From a checkpoint of a small mixture-of-experts model trained on Wikipedia: vocabulary 32768, a shared expert of 128 neurons.
Below are experts of layer 5 (counted from 0) of a mixture-of-experts language model. Rows are named router (the router's row for the expert), gate (a neuron's input weights, with its number), up (a neuron's input weights, with its number), down (a neuron's output weights, with its number) and show model dimensions 0-31. Each number is 50 + 15 x the weight over its row's rms, rounded and kept within 0 to 99.
After each expert's rows: "mostly gets" lists some tokens that are sent to it at least half of the time. This comes from a sample of Wikipedia text that the model never trained on.

# expert 28
router:25 42 59 59 48 50 61 49 13 52 32 57 48 29 44 41 61 78 50 63 67 53 02 44 38 53 67 41 66 43 61 36
gate2:50 64 54 33 65 42 38 44 37 69 65 67 17 60 76 07 55 62 46 75 67 34 47 70 57 43 37 70 47 38 39 58
up2:51 48 38 60 40 50 76 43 37 34 32 46 81 36 19 82 34 39 53 35 35 62 26 41 43 67 30 24 43 62 26 45
down2:38 23 32 60 44 55 55 40 37 44 10 62 77 50 68 48 54 46 42 56 63 52 24 71 43 54 49 17 54 50 38 43
gate3:58 93 64 55 75 45 48 62 58 46 63 42 52 53 52 54 42 63 58 76 44 54 72 60 20 51 50 35 52 38 63 52
up3:32 47 48 35 55 64 85 35 45 44 50 44 67 59 56 43 71 49 62 34 26 24 54 52 75 50 40 44 20 79 31 47
down3:24 52 61 37 46 52 43 21 60 65 26 26 62 37 32 44 59 46 36 53 40 48 27 50 42 23 37 67 70 64 52 53
gate4:75 36 70 72 84 57 29 46 57 56 61 71 38 66 42 62 40 52 42 63 52 71 49 44 27 71 63 70 34 20 16 47
up4:51 41 38 35 49 37 52 31 55 46 37 55 62 35 30 56 67 54 97 65 54 61 43 67 53 47 64 50 55 69 45 44
down4:13 54 28 52 41 31 48 65 42 70 29 55 68 47 79 31 55 67 73 46 60 54 74 18 56 51 63 40 40 57 43 52
mostly gets: " life", " areas", " relationship", " efforts", " activities", " idea"

# expert 9
router:43 42 54 40 56 32 29 54 16 56 33 64 36 16 54 44 60 60 48 78 17 64 29 43 60 58 62 38 54 63 69 39
gate2:73 50 77 41 40 52 71 58 50 69 65 28 75 40 35 26 54 63 43 59 39 56 62 28 45 35 67 31 49 35 74 29
up2:46 66 70 13 68 69 52 56 34 51 58 29 63 43 30 53 38 56 27 43 22 51 45 45 64 50 43 50 46 57 40 62
down2:48 46 44 69 66 56 63 47 32 55 73 23 50 40 42 66 32 25 59 45 33 50 45 33 49 31 61 29 75 44 31 51
gate3:32 68 40 47 52 41 44 74 40 71 58 57 50 44 10 65 37 28 51 30 30 28 48 75 38 33 44 61 50 40 59 34
up3:57 20 61 73 19 82 58 38 40 19 58 61 30 52 88 55 44 35 70 53 51 47 67 43 50 60 25 63 36 45 37 74
down3:58 68 55 70 43 42 37 28 28 30 33 57 54 65 59 30 29 62 45 45 58 54 64 38 58 64 75 36 50 56 41 83
gate4:55 49 19 59 67 36 44 45 49 54 42 58 26 66 63 71 30 51 76 36 52 47 67 54 54 69 57 64 30 81 57 62
up4:54 32 70 36 62 74 79 61 72 22 46 50 60 22 47 60 64 54 64 31 50 53 76 62 33 48 53 69 54 31 28 41
down4:30 35 84 51 59 37 83 70 37 75 51 57 62 21 62 67 62 54 70 67 32 27 59 75 47 48 51 52 63 44 26 66
mostly gets: " University", " College", " politician", " Academy", " Museum", " Institute"

# expert 18
router:31 24 52 38 59 54 67 57 29 48 37 76 30 61 46 54 61 87 32 57 73 53 49 17 52 69 42 36 68 85 63 59
gate2:60 66 62 68 72 40 63 69 51 33 86 49 57 53 36 34 20 55 46 30 41 61 48 52 33 44 46 49 28 32 45 63
up2:60 57 48 51 51 42 61 45 30 67 45 45 53 36 25 38 63 46 36 35 51 42 58 53 48 47 27 50 15 75 51 88
down2:61 66 59 66 51 49 55 62 24 67 49 57 73 32 53 53 35 31 49 55 59 34 22 61 36 65 45 63 37 76 60 69
gate3:66 42 39 67 42 55 45 44 68 69 36 31 45 58 53 64 76 58 84 43 35 36 57 44 38 50 44 29 61 51 68 42
up3:59 41 60 68 65 50 59 56 54 47 78 78 61 46 32 58 48 60 22 36 63 45 43 21 46 55 43 49 27 37 34 48
down3:56 36 48 76 72 40 62 48 70 37 67 82 46 72 38 31 35 49 29 55 57 57 39 61 42 46 39 34 59 44 36 54
gate4:45 32 50 76 44 31 51 46 55 54 59 57 63 61 50 52 26 25 44 47 37 60 54 48 36 62 45 43 64 59 63 59
up4:54 61 62 52 45 40 34 81 73 63 39 58 54 53 55 68 45 38 38 71 28 49 34 39 83 29 56 61 32 28 56 62
down4:34 63 19 52 58 64 29 36 74 51 25 36 33 57 62 61 56 43 50 72 64 32 27 52 37 52 73 41 67 51 59 35
mostly gets: " when", " because", " where", " after", " until", " When"

# expert 31
router:51 46 43 64 42 34 42 70 18 50 55 42 37 08 58 51 28 48 25 71 64 59 45 43 67 52 54 35 62 45 61 50
gate2:60 34 43 70 31 60 31 40 21 33 24 47 47 27 40 45 50 55 34 72 35 69 54 30 68 31 75 59 32 72 82 31
up2:10 62 63 53 57 81 41 42 78 59 41 21 49 72 26 51 36 64 41 80 15 37 61 51 30 80 52 37 37 34 66 76
down2:57 47 39 52 61 34 52 59 72 60 73 72 60 51 24 59 55 49 15 09 77 65 13 42 37 41 65 40 43 39 35 48
gate3:65 53 75 51 36 36 62 54 44 69 67 54 59 34 44 47 77 49 54 46 54 29 47 44 55 45 40 25 35 37 68 28
up3:35 24 50 34 50 37 54 50 39 68 38 67 37 37 73 37 48 47 42 33 44 27 46 66 61 65 34 44 99 99 44 64
down3:37 56 84 61 44 35 69 47 39 50 49 40 65 61 58 53 43 68 36 61 53 40 44 55 48 58 51 41 42 42 76 39
gate4:55 29 16 54 48 40 64 73 60 43 52 37 26 42 59 31 72 36 55 58 47 55 44 37 62 17 73 65 39 60 49 28
up4:34 84 72 43 52 59 43 42 78 55 47 55 54 68 53 64 26 63 23 39 57 64 58 53 60 81 25 30 65 26 31 80
down4:75 60 62 36 49 47 66 57 74 20 39 61 48 57 47 70 72 56 34 29 35 80 63 33 35 60 62 47 46 69 38 35
mostly gets: " San", " Holy", " Saint", " Siege", " ev", " Civil"

# expert 30
router:61 64 37 40 69 24 63 68 16 59 57 56 59 49 63 46 45 48 61 77 54 88 41 35 25 56 46 41 40 59 51 48
gate2:61 52 70 62 68 27 61 59 60 38 55 59 43 46 46 37 52 68 46 48 15 54 63 43 18 56 44 61 49 50 32 18
up2:58 40 48 42 45 56 55 48 75 48 80 45 29 42 55 46 47 68 55 48 40 44 55 43 66 42 40 71 38 48 37 41
down2:23 33 27 60 38 43 63 57 74 62 24 47 24 59 30 06 62 44 47 80 41 39 44 45 30 51 45 44 57 55 30 46
gate3:63 57 28 51 20 61 37 49 40 34 38 59 70 67 64 51 55 44 56 58 36 49 52 46 45 77 57 53 75 66 57 48
up3:59 33 42 34 98 58 58 74 50 61 40 41 33 34 61 38 64 61 46 56 54 48 62 78 70 14 77 47 35 62 36 49
down3:73 66 69 46 27 69 40 66 54 47 33 51 39 36 55 56 35 66 24 63 34 47 29 55 64 53 59 35 65 32 41 37
gate4:44 53 74 25 75 35 60 60 51 76 40 40 43 30 44 42 82 50 33 46 29 60 48 50 44 33 40 78 29 83 31 27
up4:21 50 39 61 65 62 52 44 45 49 52 50 58 53 53 51 31 49 67 47 61 52 41 64 37 71 49 41 57 42 33 66
down4:65 35 22 39 92 41 46 50 54 40 42 25 51 67 60 43 53 46 69 76 66 63 32 68 61 68 16 47 54 13 34 50
mostly gets: " Date", " Apps", " Votes", " Genus", " Coordinates", " %"

# expert 14
router:42 42 72 50 34 45 68 71 36 48 43 66 27 25 50 58 73 61 56 13 49 69 41 41 40 60 51 39 60 68 54 21
gate2:67 53 48 45 62 55 45 56 51 65 44 60 36 78 56 50 45 54 45 37 49 40 55 43 61 50 29 56 22 60 65 56
up2:41 55 20 74 34 41 55 39 31 54 50 45 54 54 77 43 61 41 45 64 47 29 51 43 25 50 53 55 38 53 38 48
down2:18 49 38 17 39 70 67 71 56 51 23 40 57 41 48 48 60 57 38 43 67 53 54 38 20 57 65 36 59 48 38 51
gate3:55 53 38 37 44 18 35 50 45 24 40 30 54 33 23 54 47 41 75 29 46 65 59 66 13 33 62 51 29 44 57 62
up3:57 50 78 63 75 84 64 51 47 62 55 44 31 41 72 57 39 58 44 80 51 61 44 33 60 66 39 62 62 50 59 57
down3:75 51 49 71 58 63 36 50 10 50 41 66 52 33 30 70 60 24 62 33 73 37 49 44 78 48 52 70 65 45 81 14
gate4:60 64 48 37 73 59 50 44 65 59 47 57 32 60 50 39 45 56 37 45 43 32 55 47 56 57 48 46 24 37 50 42
up4:61 49 75 54 87 65 64 50 60 33 68 78 62 68 58 31 60 52 35 30 59 66 55 24 59 50 66 47 21 37 58 52
down4:46 37 65 31 35 55 72 28 67 34 56 21 49 40 74 60 22 56 48 61 44 44 59 52 89 29 69 34 42 45 34 57
mostly gets: ")$", "}_", "$", "_", "}{", "(\\"

# expert 2
router:21 26 50 36 54 36 43 38 45 32 67 79 36 30 75 37 70 89 28 50 43 51 38 29 33 74 48 51 69 58 50 33
gate2:46 50 57 44 27 74 59 53 50 89 72 45 58 56 50 35 49 56 43 59 61 40 37 45 26 32 59 63 62 30 64 34
up2:42 44 67 43 13 54 43 50 55 95 61 40 38 46 55 88 56 52 40 38 56 12 59 43 40 40 61 63 32 27 44 62
down2:36 52 46 39 43 44 56 41 22 49 46 23 51 35 41 44 85 43 27 34 49 39 45 68 59 45 52 38 60 39 60 70
gate3:29 68 32 48 49 44 57 51 26 49 61 45 44 55 42 44 27 65 69 45 41 61 33 53 68 62 48 48 69 56 60 23
up3:36 56 59 21 30 33 65 71 62 30 42 68 47 82 57 25 59 60 37 50 33 77 47 20 33 53 49 34 75 18 36 55
down3:51 50 49 38 78 54 41 42 60 39 44 66 73 40 46 32 44 40 50 51 93 45 47 50 79 85 47 48 11 57 22 51
gate4:52 65 40 61 47 15 88 68 71 44 78 70 40 51 48 22 49 37 54 49 41 51 30 49 49 44 30 45 48 79 74 36
up4:62 31 58 45 48 26 59 70 66 36 81 56 83 49 59 32 34 60 61 70 40 62 49 14 52 52 39 18 49 53 54 33
down4:43 62 36 64 46 81 44 46 53 49 42 37 39 52 94 61 60 29 31 50 64 73 43 54 38 61 40 54 70 57 38 52
mostly gets: "),", "',", "\",", ",\"", ".,", ","

# expert 3
router:63 34 50 84 51 53 54 54 33 16 50 85 39 64 33 29 56 77 46 61 32 62 07 10 44 48 55 26 77 39 49 54
gate2:72 43 67 46 56 56 52 74 44 76 55 46 47 40 39 18 50 49 50 38 48 66 35 21 55 39 30 60 64 35 46 36
up2:60 56 73 52 58 29 49 67 34 79 61 61 44 33 19 34 48 69 35 37 32 49 50 31 63 67 38 55 74 10 45 64
down2:55 44 74 59 71 30 21 82 48 44 39 38 58 43 34 35 50 43 33 24 46 44 42 50 32 42 54 57 54 75 77 59
gate3:73 65 41 54 37 38 55 46 25 53 31 44 29 63 43 61 49 73 67 26 57 82 27 71 64 34 38 57 51 33 18 56
up3:73 71 35 47 26 61 53 53 26 68 19 49 51 50 50 57 54 64 45 34 55 88 44 45 55 48 62 49 51 62 21 60
down3:35 75 71 39 66 32 42 56 40 54 46 58 44 46 23 45 50 45 66 58 72 36 26 33 28 36 46 52 73 05 60 34
gate4:55 55 44 55 63 40 46 61 59 35 40 59 59 40 44 69 77 38 53 78 22 44 52 58 77 47 34 61 55 21 42 33
up4:60 47 74 64 47 86 13 49 31 34 73 69 43 35 53 38 46 63 37 29 52 51 61 58 51 67 75 47 38 41 43 56
down4:48 19 71 62 52 42 63 83 62 43 56 80 50 60 59 43 34 32 68 50 51 58 43 37 49 72 48 64 73 58 67 59
mostly gets: " located", " went", " appeared", " worked", " moved", " played"

# expert 19
router:31 56 63 53 27 34 40 71 54 44 66 67 41 44 36 42 58 53 53 33 42 47 34 28 60 66 60 59 44 50 39 60
gate2:74 37 61 26 46 55 46 58 44 45 50 22 75 65 49 30 41 29 62 48 56 39 57 62 37 17 74 24 43 66 53 46
up2:40 68 53 51 68 77 33 41 42 61 09 55 53 21 66 53 41 30 83 62 35 21 48 73 36 48 53 38 60 45 60 45
down2:83 51 37 46 63 44 32 44 47 29 59 29 52 54 39 72 29 49 41 51 48 70 25 28 52 82 53 36 57 74 55 35
gate3:29 30 72 38 67 38 40 56 53 79 70 65 60 34 35 43 47 75 50 70 38 51 61 47 57 52 48 41 68 29 62 57
up3:49 49 84 64 67 25 45 55 58 53 46 49 26 70 56 44 46 77 32 43 39 74 36 52 30 48 57 30 72 58 53 55
down3:30 51 49 56 49 70 67 35 51 56 62 45 47 29 57 25 58 40 55 62 51 68 62 84 52 44 67 57 44 29 27 19
gate4:64 65 58 47 31 44 27 26 71 54 66 43 57 62 57 43 32 34 55 45 24 50 65 45 41 43 51 56 27 20 57 47
up4:51 31 49 49 65 67 53 47 38 14 40 39 47 49 49 45 72 80 37 54 39 76 50 58 39 61 41 16 56 59 45 70
down4:29 82 56 66 65 53 42 50 57 46 34 35 40 65 42 37 27 60 60 47 46 53 59 21 29 59 56 30 67 44 41 52
mostly gets: " wrote", " praised", " According", " reviews", "Reception", " avoid"